Experts of a small language model: a shared expert of 256 neurons, 747M tokens.
Below are experts of layer 4 (counted from 0) of a mixture-of-experts language model. Rows are named router (the router's row for the expert) and show model dimensions 0-127. Each number is 200 + 40 x the weight over its row's rms, rounded and kept within 0 to 999.
After each expert's rows: a language model's description of what the expert responds to. This comes from a sample of Wikipedia text that the model never trained on.

# expert 38
router,190,156,180,189,233,188,202,193,169,160,238,140,221,197,267,231,134,148,224,177,150,198,212,219,200,213,125,217,213,175,238,228,234,226,172,272,145,211,238,168,113,212,223,117,165,162,238,212,267,184,229,228,229,205,232,247,168,104,141,209,180,217,250,126,205,183,281,155,213,261,207,198,152,200,285,168,187,196,246,340,223,229,169,216,149,244,211,203,253,234,181,244,183,224,210,160,154,182,163,225,178,184,251,212,135,183,52,218,244,262,212,165,161,232,219,201,202,256,228,235,223,215,246,196,214,115,199,238
Table-cell codes, names

# expert 57
router,214,171,251,170,255,180,73,180,194,160,245,192,215,184,222,134,242,227,183,216,143,132,198,192,192,186,223,174,253,219,199,238,185,199,217,189,209,232,218,280,165,140,171,175,200,246,192,237,228,205,302,140,175,139,174,242,220,179,177,196,247,212,181,199,158,242,247,221,188,268,164,233,126,170,224,201,196,231,163,208,225,209,198,304,220,182,223,201,248,157,278,198,195,219,274,226,202,105,173,147,253,278,152,227,235,125,177,176,186,233,251,110,174,224,272,171,252,181,188,173,200,159,251,217,212,226,289,236
Year prefixes and spaces

# expert 11
router,222,121,197,146,243,160,199,108,209,199,247,75,174,209,251,208,145,150,178,179,202,206,203,124,220,255,221,212,219,198,194,237,196,267,198,201,203,146,233,173,199,175,299,194,195,185,261,158,193,155,209,223,256,240,314,201,207,129,197,188,219,233,224,178,205,239,168,248,199,200,184,253,202,217,225,186,169,235,183,189,164,236,152,183,222,287,237,199,133,249,201,228,197,241,234,160,202,185,187,197,174,198,183,244,181,193,171,177,261,197,185,170,159,212,200,205,123,197,125,164,233,205,277,237,189,145,275,249
Foreign-name word pieces

# expert 24
router,205,128,212,208,210,132,160,155,180,175,207,211,143,195,227,116,196,185,218,203,128,152,209,202,216,180,208,217,190,142,190,233,225,221,151,257,170,227,251,195,92,167,264,153,195,195,203,212,195,203,252,156,130,194,229,218,259,171,203,225,193,199,223,186,216,183,183,171,237,220,223,190,202,170,261,160,132,204,223,307,221,231,218,205,185,201,264,220,245,185,248,266,160,170,188,194,148,215,161,206,241,189,208,218,176,179,181,208,216,260,123,71,193,248,260,210,179,197,193,232,185,249,240,185,198,175,189,152
League table numbers

# expert 33
router,265,131,128,157,310,192,204,173,191,158,197,158,176,219,263,227,209,182,229,165,192,204,238,233,230,178,224,200,221,156,178,234,228,152,183,185,223,227,142,218,153,198,245,106,161,163,229,213,212,197,229,215,177,156,204,251,226,248,240,217,193,183,186,185,224,203,249,222,221,233,256,179,206,223,305,187,122,218,242,243,194,221,185,204,185,209,259,147,212,155,257,260,193,241,228,130,107,239,142,169,242,233,211,234,170,169,152,187,200,198,161,68,192,218,242,234,158,259,190,160,207,235,199,181,223,88,210,171
Digits in tables

# expert 5
router,231,171,184,162,229,182,213,245,225,260,247,210,184,196,190,187,247,255,161,178,180,234,278,196,243,222,174,123,172,199,244,206,199,188,220,251,211,196,194,207,219,135,163,255,169,229,278,252,209,184,200,167,237,153,166,213,172,223,103,214,211,196,235,195,220,189,204,164,265,179,195,264,104,147,229,195,184,264,225,204,155,246,228,178,185,189,246,253,191,165,177,256,173,292,254,135,174,136,226,233,234,194,214,233,188,183,229,202,249,221,154,148,168,217,174,175,208,228,171,201,243,217,228,272,144,166,275,163
English word-ending pieces

# expert 22
router,243,153,226,237,236,203,211,188,252,269,163,118,225,121,253,160,219,221,214,218,190,236,203,203,218,145,242,157,270,206,314,208,214,183,139,185,207,173,132,171,160,143,142,179,204,211,171,152,235,205,226,169,132,183,196,211,188,230,217,219,201,201,260,101,216,136,258,253,197,214,191,177,176,233,248,166,156,285,183,196,168,224,203,279,185,278,213,210,222,150,194,200,324,186,189,191,129,173,159,146,242,219,194,213,204,147,189,175,212,228,196,218,174,242,235,261,195,210,193,232,210,269,210,204,214,193,197,217
Biography event words

# expert 56
router,184,205,125,237,233,208,176,206,251,197,229,180,170,204,302,72,186,279,165,216,151,139,175,209,208,206,175,199,238,214,206,242,216,189,188,199,153,162,161,179,102,223,211,191,191,251,236,251,267,168,182,223,207,185,198,203,209,233,160,290,187,220,214,176,238,175,212,207,236,251,187,238,174,188,271,184,178,211,180,226,177,186,156,198,169,186,197,214,210,220,203,188,198,220,234,197,115,164,184,132,268,265,214,227,155,171,150,161,224,226,162,109,195,191,192,183,170,184,102,160,204,108,239,236,203,147,198,264
Infobox line starts

# expert 44
router,295,81,187,113,228,216,244,214,238,154,260,122,222,208,225,154,161,257,249,273,173,194,184,198,217,217,242,211,281,173,196,219,245,238,195,269,215,171,196,300,184,191,225,164,180,286,230,200,201,164,153,179,235,159,173,273,173,211,202,242,220,228,163,223,186,225,193,323,212,233,201,209,168,228,281,119,171,213,224,201,186,205,235,185,191,247,183,214,94,201,190,220,229,215,240,226,141,216,191,140,210,206,177,268,162,211,180,136,192,182,219,205,175,223,187,230,216,237,132,263,185,175,185,221,161,161,202,250
Year endings, date ranges

# expert 12
router,244,135,173,148,203,210,213,213,188,160,215,163,145,204,268,218,224,150,233,162,135,168,324,131,237,152,229,168,273,202,183,231,241,274,156,284,190,225,177,289,154,171,262,237,188,259,186,244,229,189,187,139,189,147,260,241,212,224,169,197,191,198,149,165,129,156,188,244,225,275,177,179,222,212,203,152,165,204,250,237,166,232,249,189,219,223,219,223,192,245,199,224,176,160,225,178,163,193,184,158,186,213,203,227,121,202,184,197,252,217,185,182,179,234,230,221,248,247,157,252,191,159,218,201,198,176,202,273
Non-Latin bytes and numerals

# expert 35
router,206,181,181,146,217,197,155,172,266,219,262,204,207,143,221,156,240,163,230,236,171,207,149,248,213,208,171,210,220,147,178,213,229,183,165,207,113,193,223,185,189,176,261,124,210,208,230,204,239,175,176,181,213,175,172,173,216,194,165,213,246,157,266,196,246,118,268,170,249,270,149,174,91,192,245,166,198,341,136,259,171,209,221,233,262,198,199,241,250,178,259,223,189,249,205,233,199,190,199,178,232,188,226,239,174,170,182,192,258,203,100,216,166,265,208,219,241,214,168,231,176,255,159,230,176,199,230,207
Section headings, word prefixes

# expert 55
router,241,209,250,214,194,182,166,188,270,243,246,235,208,114,217,199,245,182,190,183,110,227,251,184,194,235,217,232,174,204,205,228,160,200,245,211,177,248,201,172,152,182,244,189,178,238,214,305,280,213,184,222,169,256,201,223,274,184,169,216,157,252,180,130,231,189,193,249,209,232,181,196,163,127,209,217,211,212,225,226,214,261,178,238,154,197,254,188,184,175,240,252,174,222,211,233,159,211,168,205,247,254,221,229,163,203,164,168,219,221,147,187,187,195,127,219,197,224,192,215,203,271,209,248,152,155,186,181
Quantity and measure nouns

# expert 9
router,195,202,207,215,207,177,97,170,205,167,278,186,212,117,212,204,255,277,217,224,204,263,237,151,213,285,195,173,297,205,178,220,200,231,154,169,152,246,186,216,203,141,235,185,152,214,245,144,194,194,236,204,209,197,231,180,255,201,209,249,186,226,218,144,201,126,193,198,196,211,258,280,202,141,216,174,193,172,248,210,216,183,251,335,189,231,242,242,242,232,273,207,170,176,208,236,206,230,170,240,252,301,224,201,194,122,173,151,194,165,118,141,183,226,193,282,176,211,190,161,227,160,206,163,181,208,194,136
Locative prepositions

# expert 18
router,255,229,255,197,198,199,163,128,191,211,187,215,186,190,227,191,275,254,149,151,228,233,262,214,232,247,243,154,199,219,263,231,138,227,89,246,161,264,168,158,194,198,225,208,180,155,232,214,222,218,224,267,154,163,173,168,297,127,203,209,209,214,180,187,127,158,225,253,230,195,232,232,115,156,227,165,127,258,253,161,176,217,236,233,163,163,224,142,192,350,195,219,178,225,239,248,197,223,202,155,226,257,286,211,187,153,198,198,169,171,224,150,160,219,238,209,168,224,165,218,214,198,177,258,226,218,193,151
Word-internal pieces and prepositions

# expert 63
router,245,198,254,212,235,210,232,121,261,234,173,193,257,176,287,194,212,191,256,211,184,162,252,157,310,282,198,180,203,199,181,210,169,203,203,197,113,210,211,221,153,137,181,163,166,200,261,237,189,168,229,141,174,197,147,163,264,223,246,268,277,197,227,193,174,116,262,164,211,203,209,126,189,212,202,209,162,181,263,200,131,232,176,194,199,175,239,251,94,311,182,215,188,236,250,284,194,188,172,237,228,235,226,208,190,79,216,106,190,182,207,214,191,212,234,251,208,166,201,115,204,210,200,198,209,178,209,179
Syllables in foreign names

# expert 46
router,242,202,179,190,173,131,181,209,200,200,239,163,175,177,178,161,174,166,242,195,212,167,180,158,222,241,185,188,226,212,211,234,167,207,210,211,183,250,206,197,198,144,208,138,215,179,217,225,223,183,207,214,225,183,202,172,161,237,159,205,253,214,314,178,179,217,231,207,198,265,183,198,152,225,228,210,220,209,196,203,195,196,229,222,272,226,193,160,159,197,220,206,199,168,237,131,158,204,223,168,264,258,204,234,124,143,188,157,228,193,183,184,195,283,190,195,242,201,175,190,251,113,215,258,323,117,208,220
Nationality and media genres

# expert 47
router,248,202,212,208,189,157,130,193,213,150,208,174,130,199,182,218,162,211,196,155,218,238,205,112,237,186,238,230,137,209,234,230,162,224,226,266,182,204,249,178,153,117,193,128,179,191,277,182,266,161,222,107,192,195,144,206,288,186,187,187,189,254,268,161,175,181,192,155,219,255,178,163,160,238,209,225,144,248,167,265,201,186,182,245,230,229,193,239,161,257,241,201,196,195,223,160,212,203,199,122,187,139,187,195,213,170,226,142,186,237,133,178,195,181,246,259,163,121,157,161,244,223,265,186,205,153,189,150
Periods in abbreviations

# expert 31
router,180,204,173,205,207,171,155,214,218,234,241,142,285,171,236,198,210,132,230,155,151,265,249,125,222,254,187,158,253,159,244,241,184,237,208,234,183,175,206,268,155,199,195,135,192,155,165,179,245,205,191,195,155,212,198,251,188,80,175,255,241,250,261,195,183,117,228,206,231,308,157,220,122,213,179,150,191,233,281,229,198,243,194,279,137,213,240,243,234,256,203,220,178,185,195,124,179,188,210,179,228,234,197,219,191,187,170,176,316,256,187,213,181,234,224,230,236,262,130,188,194,228,305,235,244,222,180,206
Common nouns after determiners

# expert 28
router,193,201,271,207,223,140,157,218,238,124,240,111,132,182,236,189,214,208,184,201,144,166,299,147,205,198,209,215,252,92,173,224,207,304,140,208,169,258,243,208,140,191,217,212,191,195,181,215,223,176,230,237,201,202,280,284,176,181,127,201,235,199,246,148,182,170,197,170,230,249,116,149,178,193,243,158,121,226,249,322,163,205,166,240,167,245,256,227,296,232,248,217,149,271,218,220,167,212,189,215,235,191,210,197,173,213,184,177,216,197,225,223,146,218,276,167,201,188,204,159,255,147,202,198,182,177,198,221
Parenthetical numbers in tables

# expert 15
router,254,201,175,256,255,205,231,178,222,280,240,209,183,175,278,146,166,298,219,201,173,167,162,238,240,224,144,162,231,248,203,230,222,194,217,210,121,212,166,155,155,220,134,189,144,211,205,213,204,127,151,180,213,165,207,158,240,235,172,194,163,240,265,141,184,212,237,263,242,222,201,223,119,195,277,182,207,246,177,199,130,191,149,198,192,218,201,254,257,197,262,180,280,197,214,217,148,156,158,118,251,294,221,228,179,104,146,209,176,192,170,169,189,206,169,223,235,180,123,137,217,136,209,279,225,145,195,243
List and infobox structure

# expert 7
router,259,172,108,156,206,131,147,83,251,282,221,180,184,148,293,189,263,210,242,248,161,230,200,140,229,154,269,217,216,210,188,213,137,187,196,196,198,201,169,278,220,137,189,217,202,188,214,261,263,192,206,195,180,151,168,178,211,200,182,242,201,235,198,207,144,257,170,272,216,334,207,247,202,227,216,144,162,220,205,231,175,270,200,235,184,169,214,171,178,195,236,207,226,192,263,214,207,120,201,141,237,210,171,256,231,102,211,126,206,282,202,175,171,222,243,223,172,173,173,190,227,168,224,251,246,190,213,224
Space before numbers

# expert 58
router,257,175,236,208,228,137,179,226,222,223,231,246,198,93,206,199,182,209,160,243,165,210,219,159,192,176,229,190,184,219,169,215,146,227,148,131,106,253,181,180,158,169,162,115,215,195,308,235,184,168,267,244,209,78,193,179,199,191,244,243,201,163,230,170,197,135,208,219,208,213,226,217,170,217,214,210,177,185,233,187,202,204,221,276,261,253,205,185,195,226,190,241,285,162,224,155,217,218,205,165,216,226,251,196,208,56,232,157,262,305,235,200,187,218,263,170,271,147,194,201,237,199,197,229,172,178,262,221
Coordinating conjunctions

# expert 43
router,203,167,113,191,214,124,242,168,229,185,182,165,275,136,203,143,178,244,196,269,212,131,210,220,197,205,239,196,210,166,200,239,175,257,195,262,228,181,234,211,123,197,212,223,204,271,258,173,238,173,218,191,272,208,130,253,211,185,253,258,234,223,171,184,185,176,257,236,222,230,141,222,196,184,269,185,198,189,165,193,239,215,172,191,190,175,185,181,153,229,204,223,206,197,214,196,116,175,214,168,233,205,183,260,154,169,196,158,194,244,98,177,178,212,157,179,197,220,149,140,223,208,239,203,189,152,172,292
Infobox biography fields

# expert 54
router,240,187,206,131,180,170,215,185,239,211,253,206,107,177,191,228,210,253,228,217,147,259,232,193,238,167,164,185,228,213,203,269,214,176,155,207,153,126,258,176,182,213,201,227,204,181,208,181,214,165,248,179,245,176,183,182,266,200,182,199,159,223,187,149,279,137,214,164,231,222,124,208,179,121,191,185,192,259,153,192,183,202,218,239,239,246,200,191,142,281,244,206,260,210,179,237,162,175,182,115,197,200,200,215,124,203,207,161,180,236,128,193,190,175,221,137,213,167,138,137,228,168,235,202,251,207,241,159
List bullets and sentence ends

# expert 49
router,210,185,252,105,212,191,225,200,178,242,244,117,165,133,199,211,140,258,226,210,178,269,261,179,201,266,309,193,185,137,248,214,143,173,177,204,128,226,170,187,229,128,208,144,194,238,197,215,198,173,219,194,183,210,211,212,184,191,199,196,204,234,200,152,252,174,230,247,206,211,248,208,120,190,305,156,160,285,175,213,188,244,203,252,191,163,259,207,218,162,214,203,200,182,239,220,175,169,172,201,265,177,183,237,176,229,150,115,201,205,169,197,188,207,199,176,234,179,197,249,222,222,201,238,190,183,243,160
Past participles and verbs

# expert 32
router,215,150,272,182,221,173,166,187,275,212,260,157,255,179,213,187,234,168,273,189,115,164,194,211,219,151,178,195,252,188,265,212,153,167,166,228,209,243,222,286,162,200,217,191,171,255,230,182,232,223,222,212,248,206,175,234,204,173,87,278,206,239,278,136,141,165,190,190,236,233,76,245,124,221,220,135,161,278,218,232,199,207,259,226,223,249,235,167,243,198,166,227,203,175,207,154,162,191,188,178,244,243,237,193,215,205,137,231,258,266,173,196,198,250,174,181,244,192,212,267,223,280,248,236,229,209,242,229
Abstract nouns, suffixes

# expert 20
router,235,214,230,111,201,200,121,220,187,179,193,252,249,219,210,201,163,174,194,165,155,182,212,140,201,202,229,202,248,223,193,286,202,215,176,241,152,139,118,270,138,175,190,211,137,194,205,253,201,160,213,225,186,128,261,237,253,222,197,243,239,207,218,219,202,131,285,173,211,223,220,210,189,182,256,191,195,213,303,328,191,188,228,183,132,181,200,195,204,170,228,212,199,241,235,214,195,194,195,192,219,195,243,230,136,197,194,203,243,233,207,197,174,236,199,179,265,190,133,158,180,178,202,185,229,146,210,205
Digits in numbers

# expert 53
router,254,197,166,141,311,137,201,210,232,187,201,221,248,159,183,125,218,240,247,284,116,178,167,179,217,211,227,205,170,177,272,220,178,257,201,229,221,109,265,155,136,141,162,247,144,219,257,234,192,202,216,200,238,195,215,156,289,112,212,204,285,242,202,238,203,161,219,241,221,283,206,202,197,203,202,199,179,175,245,265,133,197,194,210,219,230,200,208,242,179,200,204,199,268,241,211,185,172,159,225,256,235,251,221,185,191,179,188,211,236,139,142,181,225,262,199,160,227,248,240,236,176,217,167,166,204,258,219
Determiners after prepositions

# expert 50
router,199,156,190,137,220,186,228,188,193,186,203,206,241,196,210,172,167,176,254,211,176,208,231,229,213,199,143,179,172,214,213,258,204,217,84,259,228,200,233,225,242,171,218,180,174,182,189,146,219,194,216,159,243,155,189,229,173,230,222,197,201,194,226,200,229,165,257,166,247,233,211,140,160,136,254,181,164,262,158,236,137,216,303,194,238,225,196,248,209,196,213,237,233,177,197,204,154,189,154,228,199,246,171,234,106,170,209,179,225,222,118,98,192,208,257,180,196,187,163,246,284,184,219,212,189,154,226,214
Cell-separator pipes

# expert 40
router,238,164,173,203,276,172,126,226,243,156,172,195,202,177,182,162,153,296,265,201,227,239,172,200,208,198,188,190,181,174,233,209,202,192,185,182,238,176,218,193,186,182,178,157,199,188,228,219,198,212,235,213,221,166,153,242,200,128,138,221,292,189,197,205,172,170,249,213,201,241,218,235,169,222,220,194,190,206,170,253,221,200,180,230,270,179,204,232,250,161,301,199,196,220,263,237,132,156,198,174,251,341,257,221,179,178,128,170,211,191,113,147,166,231,266,196,190,233,206,194,219,266,223,195,198,184,215,218
Determiners in sports careers

# expert 8
router,247,182,207,169,209,204,162,193,230,225,237,205,234,233,205,86,143,273,160,248,164,184,175,205,220,198,239,218,232,200,255,234,54,248,148,215,190,234,271,228,200,70,210,214,209,201,295,232,276,193,208,203,200,189,246,306,154,209,214,210,209,235,187,199,211,201,205,252,196,179,220,221,189,134,215,169,186,166,172,195,202,248,215,181,111,191,175,176,145,276,226,218,165,297,209,157,193,184,192,171,230,189,203,216,131,160,173,179,236,238,195,167,203,214,170,271,210,195,182,161,209,211,197,199,163,190,203,193
Locative prepositions

# expert 25
router,198,171,256,134,206,159,172,208,203,174,174,217,213,213,236,205,226,184,148,210,181,165,196,172,207,188,183,149,236,149,187,213,169,265,191,217,165,148,222,235,137,164,259,263,134,217,216,159,294,191,256,183,192,185,206,171,188,204,197,209,292,160,240,206,132,227,175,172,223,222,216,215,219,187,197,188,161,270,246,213,193,210,236,251,229,212,232,198,212,198,280,226,204,235,203,177,116,219,199,212,180,210,209,219,230,203,143,245,313,306,195,195,176,249,247,291,163,126,251,264,240,204,238,214,233,187,185,194
Opening brackets and quotes

# expert 1
router,196,159,189,231,242,172,199,188,172,135,194,156,216,240,209,237,225,223,256,227,112,173,250,164,223,183,212,175,214,166,209,222,232,248,127,147,201,202,298,191,118,216,221,145,223,166,212,178,227,182,233,248,216,157,170,233,189,122,211,162,214,232,170,89,237,148,237,156,205,258,236,205,141,164,289,132,148,212,244,282,210,205,163,197,138,195,254,169,266,225,247,216,177,235,222,179,151,232,200,182,161,197,223,182,152,219,135,192,203,254,176,172,169,224,287,222,158,242,238,219,235,144,197,227,220,166,203,191
Table-cell first words

# expert 3
router,241,204,240,172,224,146,165,146,223,162,202,203,222,184,178,174,216,186,230,240,151,296,196,87,213,305,189,189,216,228,188,219,221,230,162,211,169,145,165,220,163,173,162,183,143,239,264,201,194,219,227,145,218,228,124,303,235,191,201,232,277,219,212,161,185,205,156,185,202,232,194,205,177,187,218,183,153,192,241,218,196,199,257,307,189,272,226,276,207,197,201,247,205,195,218,144,204,162,142,250,255,318,234,215,162,171,164,165,192,179,211,173,205,196,241,263,203,124,212,121,202,214,235,193,182,146,248,210
Word-internal fragments, pronouns

# expert 48
router,195,215,145,136,192,179,142,133,233,199,168,200,244,193,186,185,160,245,238,257,179,200,215,165,238,241,138,166,181,209,185,238,231,242,209,219,221,225,163,209,200,148,188,184,171,256,254,147,189,192,203,230,201,111,150,177,259,230,214,178,241,232,285,164,176,159,237,207,213,258,183,150,226,108,194,206,208,191,195,174,215,190,297,203,213,239,240,258,171,182,197,247,241,228,188,196,169,154,143,200,196,303,275,193,185,142,167,225,275,212,226,183,176,257,262,240,263,175,141,133,202,188,222,143,217,219,247,216
Subject pronouns, name fragments

# expert 16
router,224,178,225,110,304,185,221,199,214,192,233,171,154,185,222,175,133,205,186,196,139,119,184,186,218,191,111,240,217,203,181,235,218,182,142,197,137,170,109,149,184,194,243,180,202,206,222,178,257,178,194,184,199,206,214,168,192,204,200,219,141,207,262,214,213,203,227,183,257,237,201,197,188,225,247,212,214,231,160,216,91,239,146,199,218,244,199,305,232,243,259,200,195,287,192,230,124,205,180,122,225,211,221,205,153,101,189,177,282,249,186,94,185,199,269,177,212,225,142,166,218,181,215,206,250,210,209,188
Table cell separators

# expert 30
router,231,215,205,167,239,170,185,223,252,234,329,149,179,105,281,161,225,165,254,239,147,177,268,173,229,181,190,229,264,147,146,225,110,177,170,185,192,184,136,209,227,245,222,178,207,244,217,229,230,178,197,195,236,214,253,212,278,191,228,205,207,200,139,152,121,235,220,269,261,222,81,216,210,192,207,117,168,208,142,236,165,207,270,220,199,218,234,204,157,171,239,212,238,245,198,153,185,197,189,187,347,228,240,224,179,194,136,203,222,196,204,198,201,195,214,177,160,200,216,119,206,185,285,201,221,212,216,186
Quantifiers and plural nouns

# expert 17
router,200,137,257,183,279,183,202,157,215,185,250,171,176,149,245,162,215,228,191,185,256,127,227,200,190,219,240,222,255,212,211,254,196,289,166,172,200,219,256,168,140,164,244,166,201,218,174,193,279,178,235,259,214,134,206,255,138,248,181,223,213,175,223,177,220,187,180,182,225,197,174,166,218,184,305,195,171,198,211,215,159,204,205,191,228,268,243,208,176,256,234,197,229,183,211,197,208,145,177,152,197,192,209,212,169,69,210,181,244,310,201,185,147,163,274,211,148,221,175,248,229,169,225,233,236,207,218,201
Dashes and range punctuation

# expert 41
router,179,99,196,232,236,200,215,191,177,191,241,232,204,175,202,195,227,209,251,160,144,210,271,231,266,224,150,211,228,155,238,213,242,246,166,224,222,241,188,218,198,152,201,280,136,274,185,250,204,160,240,135,133,193,187,229,152,157,159,241,121,289,174,137,211,184,206,182,258,237,205,252,152,173,222,174,144,269,184,223,226,231,168,184,201,202,218,171,194,218,239,256,250,209,301,207,225,159,154,205,228,210,161,272,216,209,211,141,249,199,176,190,153,219,192,184,202,188,229,171,210,221,214,192,247,197,233,260
Name-middle word pieces

# expert 21
router,247,183,166,161,241,187,218,187,218,178,239,203,237,109,209,88,166,167,247,190,197,218,176,209,195,192,207,165,140,224,196,244,98,185,194,133,220,163,228,184,223,181,211,190,223,162,220,143,183,193,254,197,195,154,275,244,298,205,129,192,185,216,218,205,189,221,211,220,283,230,139,255,170,163,240,144,175,220,161,214,192,189,210,197,184,206,205,198,161,172,234,261,259,197,194,214,174,157,167,210,200,272,267,219,144,221,184,197,188,267,181,142,186,184,227,211,211,217,48,214,249,230,261,212,187,220,181,195
Sentence ends, time spans

# expert 6
router,272,191,189,172,173,178,97,180,188,231,199,162,228,241,243,141,265,217,188,211,173,196,209,221,200,212,252,193,157,202,219,251,155,226,182,258,165,180,207,186,149,120,171,225,216,211,206,205,246,180,186,191,165,134,187,151,149,184,153,246,206,261,201,183,245,172,221,241,184,209,159,187,177,165,194,199,235,192,179,202,229,242,162,262,183,139,273,200,194,284,251,216,127,268,202,265,156,217,206,194,276,264,258,223,127,119,217,185,224,193,199,214,186,216,177,192,217,202,188,205,253,199,163,263,251,183,246,215
Prepositions, mainly "of"

# expert 27
router,223,193,192,175,281,150,180,189,254,202,215,247,235,212,192,157,150,264,240,228,152,151,194,230,222,175,284,238,169,60,211,219,135,277,200,263,137,221,241,189,172,160,243,229,127,228,321,190,214,189,200,196,195,169,211,181,210,213,179,253,264,245,203,238,215,187,203,228,222,242,191,261,154,184,182,192,194,190,203,265,141,202,169,156,232,243,175,182,200,235,202,200,256,228,270,118,206,190,168,214,207,193,268,216,152,198,193,175,238,219,221,162,180,222,202,237,237,140,128,262,260,172,200,174,154,178,189,217
Definite article the

# expert 2
router,191,181,213,183,186,137,160,226,237,205,321,157,220,187,225,169,212,207,289,210,161,196,178,183,198,187,286,218,166,196,278,213,104,240,240,259,167,203,226,248,150,209,206,208,175,164,229,217,180,177,250,210,227,205,244,169,230,142,167,215,216,193,204,196,231,206,242,220,187,292,229,172,103,219,234,146,192,202,166,298,189,248,217,185,238,240,266,201,219,218,230,193,168,243,210,213,201,210,178,240,313,195,232,223,173,155,150,177,241,243,207,159,210,235,267,208,255,182,208,186,198,168,243,228,141,123,250,193
Noun-modifying adjectives

# expert 14
router,250,196,182,238,167,156,224,179,212,168,189,236,182,252,188,160,178,232,197,196,195,171,238,216,243,168,252,140,243,261,188,266,165,212,127,199,233,186,237,171,183,146,206,221,155,171,197,173,299,176,149,187,187,165,133,259,183,212,213,278,333,236,194,120,211,176,178,262,182,211,196,216,179,121,198,174,171,252,203,221,220,207,320,225,205,230,184,131,223,247,152,216,223,228,238,244,182,164,185,169,259,205,201,223,102,185,202,201,164,239,83,212,169,204,183,229,222,153,179,172,240,253,224,246,137,167,167,191
Field-label colons

# expert 4
router,233,209,196,257,173,216,244,206,178,197,162,196,166,209,220,142,155,196,200,219,156,190,166,188,238,191,151,182,235,187,209,279,172,197,205,203,199,236,189,148,183,170,162,204,175,258,216,208,291,156,171,229,202,146,239,204,176,228,130,275,281,222,191,116,237,174,168,277,221,189,201,198,166,157,219,202,176,257,182,264,221,176,294,180,207,215,202,171,209,230,223,228,244,194,258,206,131,99,152,196,336,267,216,237,119,169,169,206,187,221,159,156,176,206,202,179,201,140,177,178,208,279,189,319,171,175,218,221
Infobox field labels

# expert 0
router,231,81,219,230,272,149,221,187,194,130,183,139,165,177,273,205,162,207,189,147,152,240,240,265,194,188,185,235,230,174,184,249,217,185,174,210,221,205,208,190,194,203,328,203,113,203,226,153,211,181,205,181,189,210,152,184,216,174,183,222,225,175,277,66,243,161,217,232,208,299,212,186,125,214,304,161,128,176,244,275,175,220,156,253,171,222,263,214,279,175,221,214,144,241,205,163,179,177,153,261,215,193,206,235,138,114,129,215,171,236,235,215,160,197,252,223,176,288,161,187,222,188,216,196,214,150,230,133
Table header and cell spacers

# expert 13
router,195,112,146,131,177,146,178,131,205,216,242,170,174,185,244,210,216,256,223,194,178,183,220,211,212,146,250,193,212,237,213,222,211,201,175,274,186,244,175,196,164,166,163,276,175,183,197,251,195,200,224,168,155,189,211,229,235,189,144,216,186,173,216,204,213,199,202,180,204,235,216,187,187,75,272,179,113,177,294,269,155,244,190,214,173,169,233,170,209,299,186,225,214,174,270,232,158,100,199,234,205,218,235,245,187,161,168,222,198,286,136,123,190,197,229,220,204,240,119,262,233,208,228,199,190,125,247,238
Numbers in table cells